Experts of a small language model: 13 layers, width 256.
Below are experts of layer 3 (counted from 0) of a mixture-of-experts language model. Rows are named router (the router's row for the expert), gate (a neuron's input weights, with its number), up (a neuron's input weights, with its number), down (a neuron's output weights, with its number) and show model dimensions 0-255. Each number is 128 + 32 x the weight over its row's rms, rounded and kept within 0 to 255. Numbers have three digits each.
Before each expert's rows: a language model's description of what the expert responds to; "gets" lists some tokens that make up at least twice as much of what it gets as of all text. This comes from a sample of Wikipedia text that the model never trained on. Tokens count by the router's weight.

# expert 20
Description: Table codes and LaTeX. Short codes and numbers inside table cells, like football positions DF, MF and country codes, plus LaTeX backslash commands in formulas.
gets: "0", " $", " —", ".S", "1", "–"
router:116191119136103115140119098171083120123157166134132156141148142143125128168095146094167138127139142064115100117122138135116098111178114178114096150158106103128194139175066124128170163144086145095097122173159130151195097115144120132128133140126162072133231082148163146124145082129118114127104152114117107142131150142137131115132097189123139110172148169136101126110155172072100103072076092199141098116116162162159074083123112109095124211175045109069143115190102169153164126174098125131151147145142135137167134145124181088188122159136158101085146130159115180086072150168169128136124107207095141151131160107066080087152179140149110157138073151061141142166148183166147158127108093192121142123105119096062183145109119155093150107088108114192083093146146114146129119069126100
gate0:125101116139203120152109133117100148110086186113124119142143117170061146109123123054126120125121143156089131152127177136132144068173147159140089117177144147144085069156143104101123220167090112141186132138149144172146127173114138138092117125070124179123099104147095136104109102137086178130203100142103125127163187125141158127171105190150073128174166170122095055091172145124115054082128128113123186177081101125170148150101105148042178132110098100140123119123098171142110109095118109109095164164133171111162165123119119087125138150137158103106165172144146108116139116135146093101119123116136048079132137121139136190135139100104154108169127056147099170176131170112091117115069139188136117119072107074090097187130193155163135118100189118101181124119101177068149109114106153
up0:106142098169205123100098099102096122127111171081136065104154134132063132163112095072084148192156134086043106146135172125112093085145111175126101153139123124157170103128140136129106214109089090145090117122153116157100134128095135145150097163093137153135107175152113141140103152116092128084202116144079095116093118120080151097134076174105094127160171153156091122095151108133127121069075126127158156203137106158146122162139130179117168112158110110127154139119138137109122138111152126073145147123106144079126170143094092087106132123175134060197132141149128154169154132066159147117132106092160081092116185140154092117080160034129115153128104106133076182167090163096157076139087147160192131111146152151097111199179136138161160159118172131136073164083122173123092161106163061
down0:113163183069172163115132134145132125114138129121085135199147075125158140144103156198153102097117154169136112134145179082062148116095122088130153121126141117064188173171140144074154159168192089123123150129054152109135169088147167177120142120097147115142049089107150076121104093090072144169155161132090137148098126186168120177134137126083083125146148071111103176158117173111113124159147034057091077156077155120161143134123201134154101109136123129129142110171157141139116148110137124104127189105152170092094104187093128153147129125095140149055056113177087085171124151094086070128131132159108127122187112115098107159124140055109162112105131145132158093121155131094161117136100141124147141180127154132121153091155168151155094148071056089145112147121146140139135134171134117
gate1:110158142211189085124191134156113112145161159160174123064170200169173094101103136104118140130171114149165119158134115132086087170151121112169124137102062143144140155108176127092154148070103147112123151215182161102146092134162111098135162144184107159137107162119085138189061122150128047108123127117129136123106132131147143134135098142073144147141083096101149053139125078163118131111104167111146168084101087083128127080183143106146163145156117134168137091123094129151123159086101142193146088152116118157086109116160103123102152130076103165188182164138108138116122169168106142087128086091087071168128123082128059093101108128128129120166097114110085157125152110073113146110149085106186084136086133125132138083117157140105097098203133082061121130166127151108073144101075169
up1:172121122138074180164111119128157111113045066155108204063150166131114142084118126166104180130196161150115153087149137130130145141137117152152067087105127137163212151086124108125166183093102120099151108105150105114145125099131097083101230095186185116164104171094128069151104146143148035128078125125124121098091140106175118167136131140101142088116170155093146100127141062125114105080179125089143172109159136066163131153102103117178167108155120130116125106105122107131096159154174152092109102176142092090103151123108070089132120104129107102106163097176177141152134180157121121130131130127148153110108100142142169107137117137166193118131079127158149159172117117090120117094111106134170094111127120152077169123100169112186103042096073122133152159142126077193148091095100095
down1:116164143141121118073115190152144106101109090150109117110144126145108151136147149120159127145115172249078115143169102128056120117149139137145096139130172125178120171166141149157118181190131132177107146131174088100146108143096123112051193158110120093099163091101139142167163055196150162107113135167081118092089084108132166134097125097134116209140139116102112121141117097100129076154139094151104103140069125102119129113146175116125073154088190115142084171165159127141109081134094195091103090140126139161106142097088120124153144106133080120140121110177145142124100128094139078149092130172064051120094115103156118114086179141118131160122140137163124153154203163140159188073125132109182129111148130145113083160103111149106062082112115071121142109042162094166155093174112096
gate2:131197135095075088155137110107101097128180160166198091120148101151144170168143166167143080168118161165106053107131145095112114128124134117118069180145084119175111156165107086137183131086163131083152087162174086150124121146137124136088135144076113199082131204087123172113208123111087120102097102168101174124132163142162113056168172122078142166086130181135190126133092106126176116127126094164073118082128074134114099168152118120106105133161139133134148081139163199142143153115164127130116141081131144118168133151101152169128107185162108143160117191181108148140123161154119137120126118112109071106115132055109096102116102112086102122094031067065138198127138148113119161085122136108112117108160117154110133115070094196127105158107127144120140112162139093097134120131125078
up2:164139104135178105126098089137127127172145121155137105155112112176145146119150138113138132064125112171087115116094142165061178101132172128127136171152112166111181126112063095096147097048117088185138089134168091069090104093170151077108064143125180116055131178126154100140116148160159142098152116078208156097181107119092107143143103135071105132179118119071157109142095131113140072095112185149151139112145157173155092116146133168126108208168138088106134133087130121131127158121153136140136120149094131080148144148136138176133110094145088136146121063077139180152131112154116148164141099080138108169091086136189071123073137143147126135145148138151152124155125120136145111158144132097095121162136174130112148171100114112098078111115169088160030158166112194124067115038103052
down2:123197161160122140092105128186125089114158127114141145164114183124137134131109166123197101149113191111155169072157086176079125177106134122133136121114171128091090169144148135170117102133140150121127199148106170128144152124116159114098114159156128090146113079155129120096084123139116198114117105126116099062031175076174086083099121152103118171094109109118159136047096157135159126137139138169110058068120122133184098209080131139145102117141133127144116094109144170143171121123144161226066099141156155150120148148140133134135124100132110107079091137159119120144136143137170100126127133201094109104143113145078054123192112131148099146140130165126074137132137140099111152096155115140109107117054043092228090142168131093157095126131069174131093109110112176148157136126155141
gate3:109160090131149124145178181137188130158182160149141118135110144175143104117125118102147110188134125113123096112175174117091120108123108179099085074193117126105107067196113125108088079129174136099146118094157188079104105089132100089102105165126045141119160093094102190105162149090164103067133095109122148169137101143104127114099159084168130085130097111110123102094204173113138110115162112140146133120154134139101159160150106098114121115113128082116109059131142123111140170103119095227119179084113099153095101107139136125101159178169116075107104081148184138114092153124152117116090076116071159091185143145169117098176100162065178097191144151098149185194140106065154148137130099150129179169144101183115135115130117088143148124166147140155098098143140140111080170057089116
up3:170139140113132095164140161094167156082132103135085125065141100158177085177131078134147101123114115193147197120143109149142129153147123183109099224145151140098105131156108128143138179102053127102139078133100066138177164168135058139118093194096074167124135089105159149088083158053145181102096133145142126127111120135186116144146212107127061140127121058072159155154129124128130145102127134124125151110143136103123128070137112071114155100167076146170118131099107092156136124123106128124182129108085120111066146161171162155156126152072090171134103097073165147191137121109134168135130139113161123155215134088138143111112141129152123131125146134120166174141159095076142112195144101095139121099144122161180158119078141107150098068160145158089075139143079087103078144156180151
down3:145135180132132112119134109096205069147126137153080151151090141217115103075084110063101117148099099135170145110118123141131115146081147114147145138088127162154083107102171138185162150150114139125123052108116140095099163108092080135128130152134125123145097099146092136141131104151118093200084097158119191085143146128069125120158162175098144130146084121154147170139105108101145106177123097078065139140089116151122131127119089143117165068121131129133157120113150093139155202099132092153120123121090191095156081127084106150057108089124123161107113181149175139146182163091108067133195106095141089115139203065131177146108188120125102099168107153130138179093139112144142138177149139110117114146128129100195121188169174093099118120136100172143181133159171152113091023153153068
gate4:124140111163095102127126165142112072183150151132150110115127167185169105214149160088128115128145177104162107097114155158138072177198121140190110137108108093111117119131132119088167122119125104144153065185099160074200067094185153196089198115133077093127134162082169114131158105129143138129123115143141086119109166109132043104157126076133063155165101115113116120135160092064158082096064137138172147158129128117158083134165172113104111133139108190144079129106135167165124144147128153056137165130127163170159130147069133148132139052085131156142156131123144116093116158142103154165093135143122065107165085102095159121065122137161092114156136113106163149135142116158109120085142137126142098133071149079140154141127185156088207141095124125152116142106097136083078139073063098
up4:093123203143128163110093110102143164076138121102105172162080085095140107051129125127121159102119065173187175119201130106143159093135145119101149117161134127164088145156126151139115146104107115097108197147130106080104205136158080042109122120106101109134115076131102188144074135128103111085148143099142133176117129159184200134080142127096172096125096164155160093131155140151124206170120118158100130134174134080072151138133140134100157130065132149160190165152172174158129136121128125136070143143171118112092118124174131124115100151203096111126065120111066126142129084139128106139131133108130091107141185117144140110180180072113098102101107157091084088129121131060094148136119083158160155100120096143170092158143116146128076057103109106089170099147153144159129149191160189
down4:075156120112104066104126090123112166153144084126124140144062150107087072198109131135149135142155121118107166142161094134111138155071064083059110148127118123155193107122140126096141193153111124119156130167152107114153180133143094150132139186134171135080170109170155117083164118179128097122148146164050109113184098144115100053139095141144176143137121123120082145133066100117151029137129105137162148113150166162177110143201117119109127153160139143148172087145096121083143077166071134147123161107106159116190164138175110130087092117149108137123092097138113089124118143139125112160138110140125137156080134122126089133123147159159116084123107119183068099139148215117142152087139124093206107167076101191151076107121050140140137148147191159146161100150117188169104075095118088

# expert 16
Description: Single digits in numbers. Individual digits completing years, scores, times and table figures, like the final digit of 1962 or 2009, or the 3 of 3:59.
gets: "1", "0", "2", "3", "4", "6"
router:124152088142088102196142122208090146079077147150167132138109117170149134121097185102156107084115132101089114097158159154072104120161137151115134102160126050112175173112092140149156151161124165115105119150146150129151144094175050134108187144080137108142191109166102118124182129171132092134104193154122164157154126158136136129163112136113136118154119174170130124126142150130106082095103120158111131081097181173147101103147124139161126164149084105072184110138088212144162136135110176141161135189115089188154138127142143130174123117118119121067103154134098156141113161132125111103135051222097075171131151125078134085110116138146128135151125138112177123210105142160091156194140109152093170110080137076029130161139086173079142129084074119150121094122135110170126173112108122
gate1:160094120072122163140120135104152111143101145116126082164122093057113125097135079070158207124186135134167158101111134103112099066099148156115149121138136082110146176092099138152121091168073153163115144109115166174189111079120118178151144150099130131172170152153162107135124087091174116171171085111112141139162132170123135108121138118092133127125044116111155154171104127129157122122158124099077125104072168157125166122142079127165141130098140147120156109113093191111140145133155139096204132081088094184106092144078147148157138104082134078103155115091172142079121205123084155121158124128115115201134146123151130118108101106093075148101133074113128162186106190199124106186157115043141098119094158151098121137144157140159061124146181182120078179196158172147125086111083112
up1:147153113098162183029098179088159167133048163079135075126128130121105156095121069138117170130171128185175113105107185112073129126105163145172100134128158134079128149171122177148100095148137090120081182139097142168201179090128099158111141164142113114092133128137159161131176101125110139190161089101049112142133151122121148158067121150108126143122053140074171063181127112126112117128145128114146118083112136138077136163141113142120138148120124137166124133084155207160084173121132141126129140036084142194171124167134153164111127137133124104130088114127167149095098146116083134114125115081119121120084129113125117139110171172165067133065132148132115154204180154140114097157133103103181164095122100151158058101162110103178095150113182130115131146198130121098140106115083103
down1:164122095176087134122181097131131097088023158131131094089131073113131103081101144123154127106156130146134139090158112154106143120129126169165176145067204132128122126086153143115081129180102108136123158093109142121146099151161180122070143178163117128089066119136045166156135177166100117161112083155114191144123111139116097143160109140161105082109077128157097159082048086079127047145149116097168161174159130133133128121146133100133158141081204143125146132123141162162094116119112112104041120122108134137185135139124109036133157153151130121122119140188107155111154094136124108156167143116063146091152110144113134129101154186134152157131108152121091127169112126152142069128088162156064103062138128138211113129094092106152186181111142186149114077125150151103136098137163174
gate2:136119122078168074107151110083158149136067139177166073109148177248074101132137189065108131173084101157092086118119194115086144182064102138110130140091115135139149143081118123153148153148108104099107134144100093145087140150182107159085133136144134147133112148109132143149117188122099088100090075129148105095147135138129141052161107146151129177168122119118106087129126125162104081131086136150091095118135079116143132130142119121132150131107092152063170186143147127135113173058163095134074123141093137178222152140196101135161172132134114142133123181148115152173177155099159140140151093184136111150092165130143152131119088186039132111137102106149127160119122108080106148104112106147157145140151095166020127101149104137118124158067157161074137146110086163128142177144120129
up2:113128077062152113173116135097135125112098179086200084125150111168100091185071170154132174132120103131069110120126140139137202139103114116135131161150143102089118142118093170152143120120118103115186181149115126153103140154204170127093122167097135110101117090136182166139093182083124131112078052128105158147103131171094137137173160181152128216164147108107132102154140118144133095137125166069138115111090051106079110132148117100150135094053077141080109147116151135123159209087100102185085104120134153153165108115200148124126139120119143157106093171112119155177187191124135137142193111106118125137175112145134098068144121163059100131173070112175166118150138145089106172120096099104114145133148123087092141140141091192115145160130198131089128183116105102131127132133101178
down2:101143122137137150119148120135094054112141165147116149161167149149087153150137186139186169118149171172150136145084114106119173084127167097140138123112102080145110091155159100139102125078073172079161104111124080125117146105141129080228129079099135146190098138145125161144098120126084123132135110137154144120115174094147126060086095078157121149132123149085192191113128102107123102158060152121119024173149125088167128125156158137116103097095181064124113144166184128122090066127124125216114155085150063113116107141154107209054140124123113166103137133113102093131147177126141122125130103120106114165178149110104130117101117130130105160157140164137104117075149144131142060105140128114087161107070098185147135169146100131138107143092093209126179091139151199140144126147112202
gate3:190123166146083152174131138147135106125167080123173129147136107127119077156138105146191124114117164168134113146139124160093079110120129143127165110108115160084164080164094157158086147027174189164104178130074158109157140118132148119096116162119137171081129152126187090103122164201121068124082138129128132204178095135152159084049081117082158064101163092156145124119108147142173114133107121191151114164195136152128133062091118102135188146093096105108159139191075169150098135106158155129157079117179100158138189103098146155070142150142089167121153145160130149176121139155129147101109145163117087160064076106112139128109135127113090156153135130106131115101139123141105186039178144126165079125127133135085133166143096127187076134138109098106120124143109140090142085112078086
up3:207068129111065135177130138115108146152164117107148143157176106115105123138104060132138117128106144120153172119129123160089142159134115141126115122114232097121134202185092141156089137080197143114121180103132171069148145114090079115141117069080186129095136085132136120132116146120194114095090113172120133229142186081138144112083122094086145152156180116132143119219114158155156076148086150122102153101110090170170143142167159068137132136115144065134158143111103104176105195111104121099113130116186159115168150133109123144125144154112100182106114074094093111126105129131114108090119172159109152153107096141144166099102112074211151113097122134132189154127101146143132113075124181148115173148128165093139071139108135134137122110128139057126088147175051129176119112111150115
down3:118118146134102114128142146189119108097143155132248183143148136073097126117255182138210081099115191102159071088156106193103083088077145135098145146183130141100114134142139113172133076036126145149117111107139089147146111120090132131137129128131121128114181170101095119134116123118146164111140176133069116130087119164156129065115062154188101120165137127132166134135090210139149156185160169134098140122152138116112131082116130124141070123151148107137149120072150182171137057109072150137097151139144143145145117132129105124141103157146099100139112127153110140110171125115159147113141137070140118114083115138116143128180133132104116076112112147159151065146089182113107163113149136107119104098081111111067128132129067148196185156157156089136100128074172126108102081084166144
gate4:116111186117148058121101099137155113038134050139097087203136160141119132169106137125157122147141140130133151162091113138127101102161101152120085110155154110146138127096138100162151169119140130136109101108090204148093090168179112084090159120088151115169074131125081112096155151091134141126101130147148127149156117121117179170181114163080048147159168151116175115070133147096095100154056132143136127082143163090061083138186120090116158098117116212129053096177130106147131131091104092155190145137107052069154168138102096119148106133152142117081122137122107102113176109115165134124131125142106093142129104132115103198195095128127102152172116130054149181113082140112148173110099086134152029095129165128157072108166124129103132148151123111140121179151137173160123147101083158
up4:111097140121121063105106093091140125062093094127103085193140124146091120157130154131198122139142124124151149168151137094128120093128088170086101119109170104158096124099145107166152152095174101131128091073103204163077115142173128067083131106093162209142126082142086090150199166129121130095090134137126143165169072187114142176190119131090104148147180167128146167090141133108082119137080120111118129069157128133086110102157160099109159064158155186150076133182128103170153125137130096167140158154129063067103181124110115063128158156121171181107093092144143122107172127100167090131130084109076108143197127147099102141156078140090097098136104140071141191101074106117182134150093105118134078109127089130186098113165134156091130116152162125123138159169121149163104137133082173
down4:127154114118147081166082172105114140080162148118164110101138116140141139132125162136093171153123150166139112065086131097120163132125041122071136089200116128170162110168133128090111094130142111085171109134186108103150168159159115133133165137126165146169117143129085186082110142156098105117169146100096133162104180167115087079143107094178203095133170122209135097122154097206125152136187143126107086123100150138141150112132065132092128070108148166104084138135165064089192095069148115228132099157104167142153145108155102165135177102140149098187095120178075099111088105112094107125108095140096101167137100131119155123168173126083135107121104129099136126130182136093109095055153165120120087150143078106173164122106156134138092168059173129106156102094156124121110171145158076
gate5:145100173138156154133171118152119107127130151165185163155078120086098108154095077133131173118172087167148102122124190109114187134135147089148144099107138082067145164108089124160162087142141119092140118146162153134170115128147134119160139133130101157140162147162103079156163096164128133176115133080119170059180072160160102092121129080157137150133112157108159144111138149161116122213122118140112072078122159127102192160168108130109104097076135183117163094122081140043164103167077184181139099144113050200153091131076094188100077130143152127105099125130099168128145137109118169175074140123089119162179057115147160083143169136067054111103137129123133071206093115183130106161144086124147140147145066143091128111144133151150082095155133127143124132087157111125107129177146146
up5:080163157142143196122123145151118155176099121125103156106091125137155155188121098085128121189121164188099150154139141136094135115139172155149154114112118057147164138161099131099163136111137172183083179052116145094149093122165125119128098119144129127103135196146155140143029130098165108110104113104158130164092133104168135114064125108102113099135151163099080133204203083122105138112138116131127124121085103193146067133126079160097090162117118132147108102057084145127125167153099107095192149123131077116036130187096093097082134119118156130102065143128129146181099144098115124040140136142162097195138079167140180137122132086101154142114154141097135117117124124079138092148163190163146130099149123130113149138114185146089100143144179132133063150098149097188165141133053115
down5:133085171093125162077118135181115102149108099089156134150095151084027132097176173162161187091096150136114128145105153179118178083112148068094175131112152155152151171150160152165160083116179122107130198130143111148087147128157124091144083091131109188078119113121084125094153119167132125130080207101099094127211155115124171080128100112123179117118175118095103150100122148080117107149122129118128166130126087107022081139145157134170115126062157114125096152104154119219190078072155137171156148121097142150161107136175178187177099086146111110114125084181151101091069098136129100140149128143141120098120107112100140082107105114104136107122139125109100174147132134128149171154149133146091110163167103131095187156095133090119148190122081125131159080103156142126160134161147162

# expert 0
Description: Quantity and ordinal words. Number words, digits, quantifiers and "of" in quantity phrases, such as dozens of, three of, a total of, first, more, 14.
gets: " of", " two", "%", "th", " all", " more"
router:103157120144112071166201085140102130103078190129173150145144100183109134126074126125130127134134066115097142084112153184108093119140089171109140157170134077119190147147034174153145210154115147063085081151132093158147142135107080164116134160105227120121151127156111142136122117163166097103136108115089157145100116112187141151183156171137124102154142132145118117137169150115102125096129091167118105113105153170159100076115091066151161160187060084105179089142135183121146136151084132136142125172170130184169162122133151120129097133144162102118111105141102141120109161177201100122114082170094113132116159138096104131132164106133100149159136177077142156145098125131098172216110107138070180140098159105085142127179125151103209128130139103149052095136127100143102156094128144
gate1:068171091139134045112157137135154092121126160106160153136114136171087178092124148154108120137097127191141169045135078065136130111112121135117107096136094127090153153163167153130143134156139157129150159096128075195078134162134131102087169141123209104165128051128138096185115137137201090102080128120079157124077102150193153118113134149157168170090131158145145147130146064137097154136114130091158163112156142092099099110072171130163171161144138113189101118106137164123131121075100103154101098192161176147131117115146114121085147169078213131100135125144164124119128129076106131129160141098110128127168121077124138184117064044196106126166082178081157145167127158112143208165128114091106183156121140183114138123129138103120126110127095083160135175096116136155075130135153119
up1:092082024099102084142131122095112106100127057171155105130179144135128062097115097160148122136187124135164101147170141140106143139139099110128122157106095145095078138116124152179125201148106155092079111133109152104153103182112146114130140223114155126154088167161067181170095176195168125173143152141080086111130121135114145191155161150130153121097139081155144135156137090098110065114109151108145165109122124143132170159115118127102170088085069126163168168146172097178132142113139173118107113128155122109099159129089104136140139140145173088145139156206095175127158101169113154112136125103110165100116096127124139149145169131114135144152076078133135117201079138120118180100077162112146060107113083135128138099162110115117188053078134098056116109140115140153177150228132131
down1:117149068097169167149037146123120128132120119091160159112053134114200134090127123138109085154074083073129117111120112148111070119085087155093126134104128086141109077120102078092153113150143170129053122155200116156143105126127146121158212128119104089122106151180163140134194134082166088160115143123160134134170116101134154111080124121142087185163092130181163146131130102108097145129102124066107099159145159183124129139144154127112153123041170106145170169128131130126174163124155096172122126161075128136133124193110106189066121156096134100126130121151101114132100175099081091075153142193101119110106128153103180138117140106165172174156124106164076091131200100158143121142076111068144137148104065123192136178126112173135103100115082154115163123201135153173153118157151109
gate2:173150102158098122122172145096162143127085166121123188085131126156084150115173077133098090151083129107122122179118133157147093129158178095115179131172132142101142147162114091041182063154178116179184113089105123104079155119202127080130091120134140123099157074092177189141138150117151091110141098103118147179115127089152181122139153144140171117054112102156175128173164165167115119103112145108081184126137127107109138168127093105107135132134146128146167133077120203184145143172108126165072134127058166160112096177125114099070078116085151134120103070126141113123123072098160161079142106116106114106105125148134135162118119201105185116094174113143095077142126128144152122106038144160126133143071093193150159195161101166105121125137164083134130146093149108126070135087148106
up2:142110157151142161151066168102128103138149090196109107142091135132136148112149136153132136120136121122128130107134134127125159098122168129128058139111102106180140145122152138196157074113168164076080119161130242122145116144111165118152094139148160101181038200126176116140130149154125164162081135175126167100116116128155081101111099146144077195140138164108112121068099074111123156120133086151119049129136116068157145115125132119164069118074111064072022141175160103137128131143152103076075152141106064123171114121120164162130177111119127118128164169063132163122180131069111102121110187152130141134129139133135086149158158124070148130130062159106117124116172107188143105145169085118152109142162137111152103117131128121091129073162101201136130077155081148121149098077104094
down2:101126097094112106147067131129138174159122109157093151065086185174118081175136086123143182105119159100171108156124111088098121137190162116127083104103160098145097082157105096114111111184143159135116187108129191107112103154210162166168109129115139070105137095127163087164110131129151110157122128142164118118220132153127137166079109090087160166157198119087114060124069095095158096120098112133168163106138108091160129121177103180160153136135147097149115152114144120092067169181131160146135157119098188105093170153113142142139135185080140134082147111122128122093124141172115151090077109145114096167189039098145074162128116162119145197125125184146083134150165103119106137099108128148162160160138133074118156137078077136088107133195101168088114080136073153105150133088154112
gate3:146118058107176128143095130076118132182129152155110170139164122159072192098089106163188118128126107128117138105141107134161100123156153150114137073142136083022126107128072122078129196163158131153190125074116135124109057163118143108114062145127117144137148076133106137064160105178151085188142191182085158022161173186145072121148134113128171190130115132122150104136114146126110121078153154118154135148071116150142124092125126128052116143172141111187079092106133123167144151116161162132126133136127144120086129120113154133114104112063152165104161149108110140174091139174091135173067098195116126124160105116089114186127131132091136102120184109160124068138149148196143097153125162103129130177122114127109149144187093140143119082094148175125093099158087104130095095116161106
up3:165119109099161142154107144137144143114152152099124142128099162052140133163091167092177144090157175145097120090148187127090152159097139166113122130186135103125087197087102114111114198081142182112111106171149116065121155060161175125115117098145123123112138143134127143117157148140187154047128163094156121141096159054125132150113142179059132132126130104173113146130126110093136127120139192155141122118125152068144116086119105139176112141074094148078098108128100125097163203169166118055110128123102147097126059178149101139138133102125085146173122157139096171092109175107127118157153106166116137079110156114121090150102119146166156102128093130162124124139089154154057027107178107119189108098133198104078154088120126145175162172148147148054172116132081134134193120119067102
down3:145093146206101102081164121119177137076146059110154109136153213120114111105071122102149152136131168135106187118105235135120144116089118085170132138103170140115195107082143154091107163116127099151126119120144147101187113094119172097152109163128106152100108114138117160118163110094130145117112153180015111130144080183186100165129178161069129112122108117135098171076109124095136171115094099179178179132135087095098105104120141159093142125106154131152192111130104079154109133165133159127103126159112090149155119128155161082121161125097083126124120054182117125166135131110167068176078124062165095142125156116098130132164092123100094116116108084159085171101099090145090060139176096126192154119122145109215113182153097107170118152153142136120127145131127133139110123117120181
gate4:169079141107124071195094130125111141146145171180121161090060125195129160133145089127150136082172119081121126152108115179135115142111098133115157096081104165112128113137091150137120102121143132120138129134119158110100103105117150110149143169150167172177092107117125161147170114168112173076081130110130144079169197179088080141114081177163085126156135188119144115070083087180185137084138144118111086109101073108220110193072170144178078122153095106049179154107181095116125126133151147113134120164133105119115167128074172111095086105092155195123145178145064143141098138167136138163129101110144095102107098122134128155131187152118081142135090151129127141110144094109102152099141137110135075146144152096099098195096171181116130107097154126137122088163091208170122164073078110
up4:137144162115128144184131110138152095187087103148131149079117178173139137136109115160091064159146114048086127144141119206163089118126085111128165094103145144130135110114132136074127125107096121149089124162156208121068181171129126156112066149141136108111080144108100146132185151150118166079080069150115195160150125152041129156186136147140070130154157201128149129133083091137153127096160132100089064099113095100185095163120113056136127096137092143150160158171101132140150107159146064087130083149133091132130158120090151087095112085174106158063182170127095138113170106207119122135114123105152115092106109109123153202162147143084106140137179112155196140136079106147078098123121106097101099104127172089132111149122162136132155137100108142147151047140110179125116110113122177
down4:107148106163157154137173122147114159082088166138101168160170145093086128110143178076120122165075135147107123127113144139144130126129122141140109146071129070075131094143130124181150196113178109170134168081100133099131083082125136117144156092100164109154148127115093122129073156104146089107145177111158141176196105184132159156089153130123176107165128124132146122114083121204132161133097114135116190133102143149126146192101109146189089103103119137138132082169150127188077145126181084076068114108107138093105094142143128119114001107139082111130142134178072102205121136182104152084116160106149102104138098139115131109055131109151152128117168124141111139136132198105161083081187198172153126118134151152101128142187120162097125169104143080105095118130078110100148087084151050
gate5:092087097127111011188155116075189180107172132195148151121126153132060096197098088178154135155116102118136128115085120132171093098157114152179131149132131164095121168157125150126069135102093110141210132079102100151133109116131104131110126173094144069107160094117160123122116102098155124094115120089097073101099120149186098167101125135036161077116131136180071105151102100171171179049191122145142101139148137139160144148108134137139134057164116129148166120113110177051121174139157120092094118131193128121144077137116113099203106123124141106133108169105179134130102158105145126135159105102093182104207138076179111096168135133124108121125134132136154129162084113163133139118087099151139065156165110169098136132183106142130125159116137136170124185130106138165135101144145134
up5:104154118110161112105075094149143093158109159105113118172189164132158127055097142150126120157098094086126124137146126120115148099099114115154059086181156141100127170131177152079184115152154179127162117226125101110146107138157142198148114145168085147152087108084125162152127154137137127120160185151085140126104099117107138119119139112189117136147159103077154061132113093109094132116058134172081077154140146058150100161154102130124119118093146181064130117176116148133160104094112124129165161094153082113148140114134114104085170166076122115152120086111125176158155091149104145091096104153180169143006134156099105201170113139115091112057131115163140107134145158147093116186162099140085131103126189086139152123119136099160156107112195165128143128121107099126159094031147159
down5:125142122120115108114073163183188099142195165098122103124117118113134103106096160087184139143074135111136107087126154154149090113142067116060089119069096141104119151128153148103140149114098146149125125146165155132079091130148153086053108139134135136172048139127130133143136138154179171118086157163155083121120099139096139139140132154184087182088209136148117126154150144104123129166160197163123119094160152155097150171146120177154141132150101164081174138127112116143114109083095093186099153123124183108174167050176082080083087055156143089131102174143130169120101124086107179151072107107163120105113123130166102122135105159205139106095146096041179168183180142097090149108112133098114142121128136085060131134055133115086160125087144111075154162126163096169144127137116135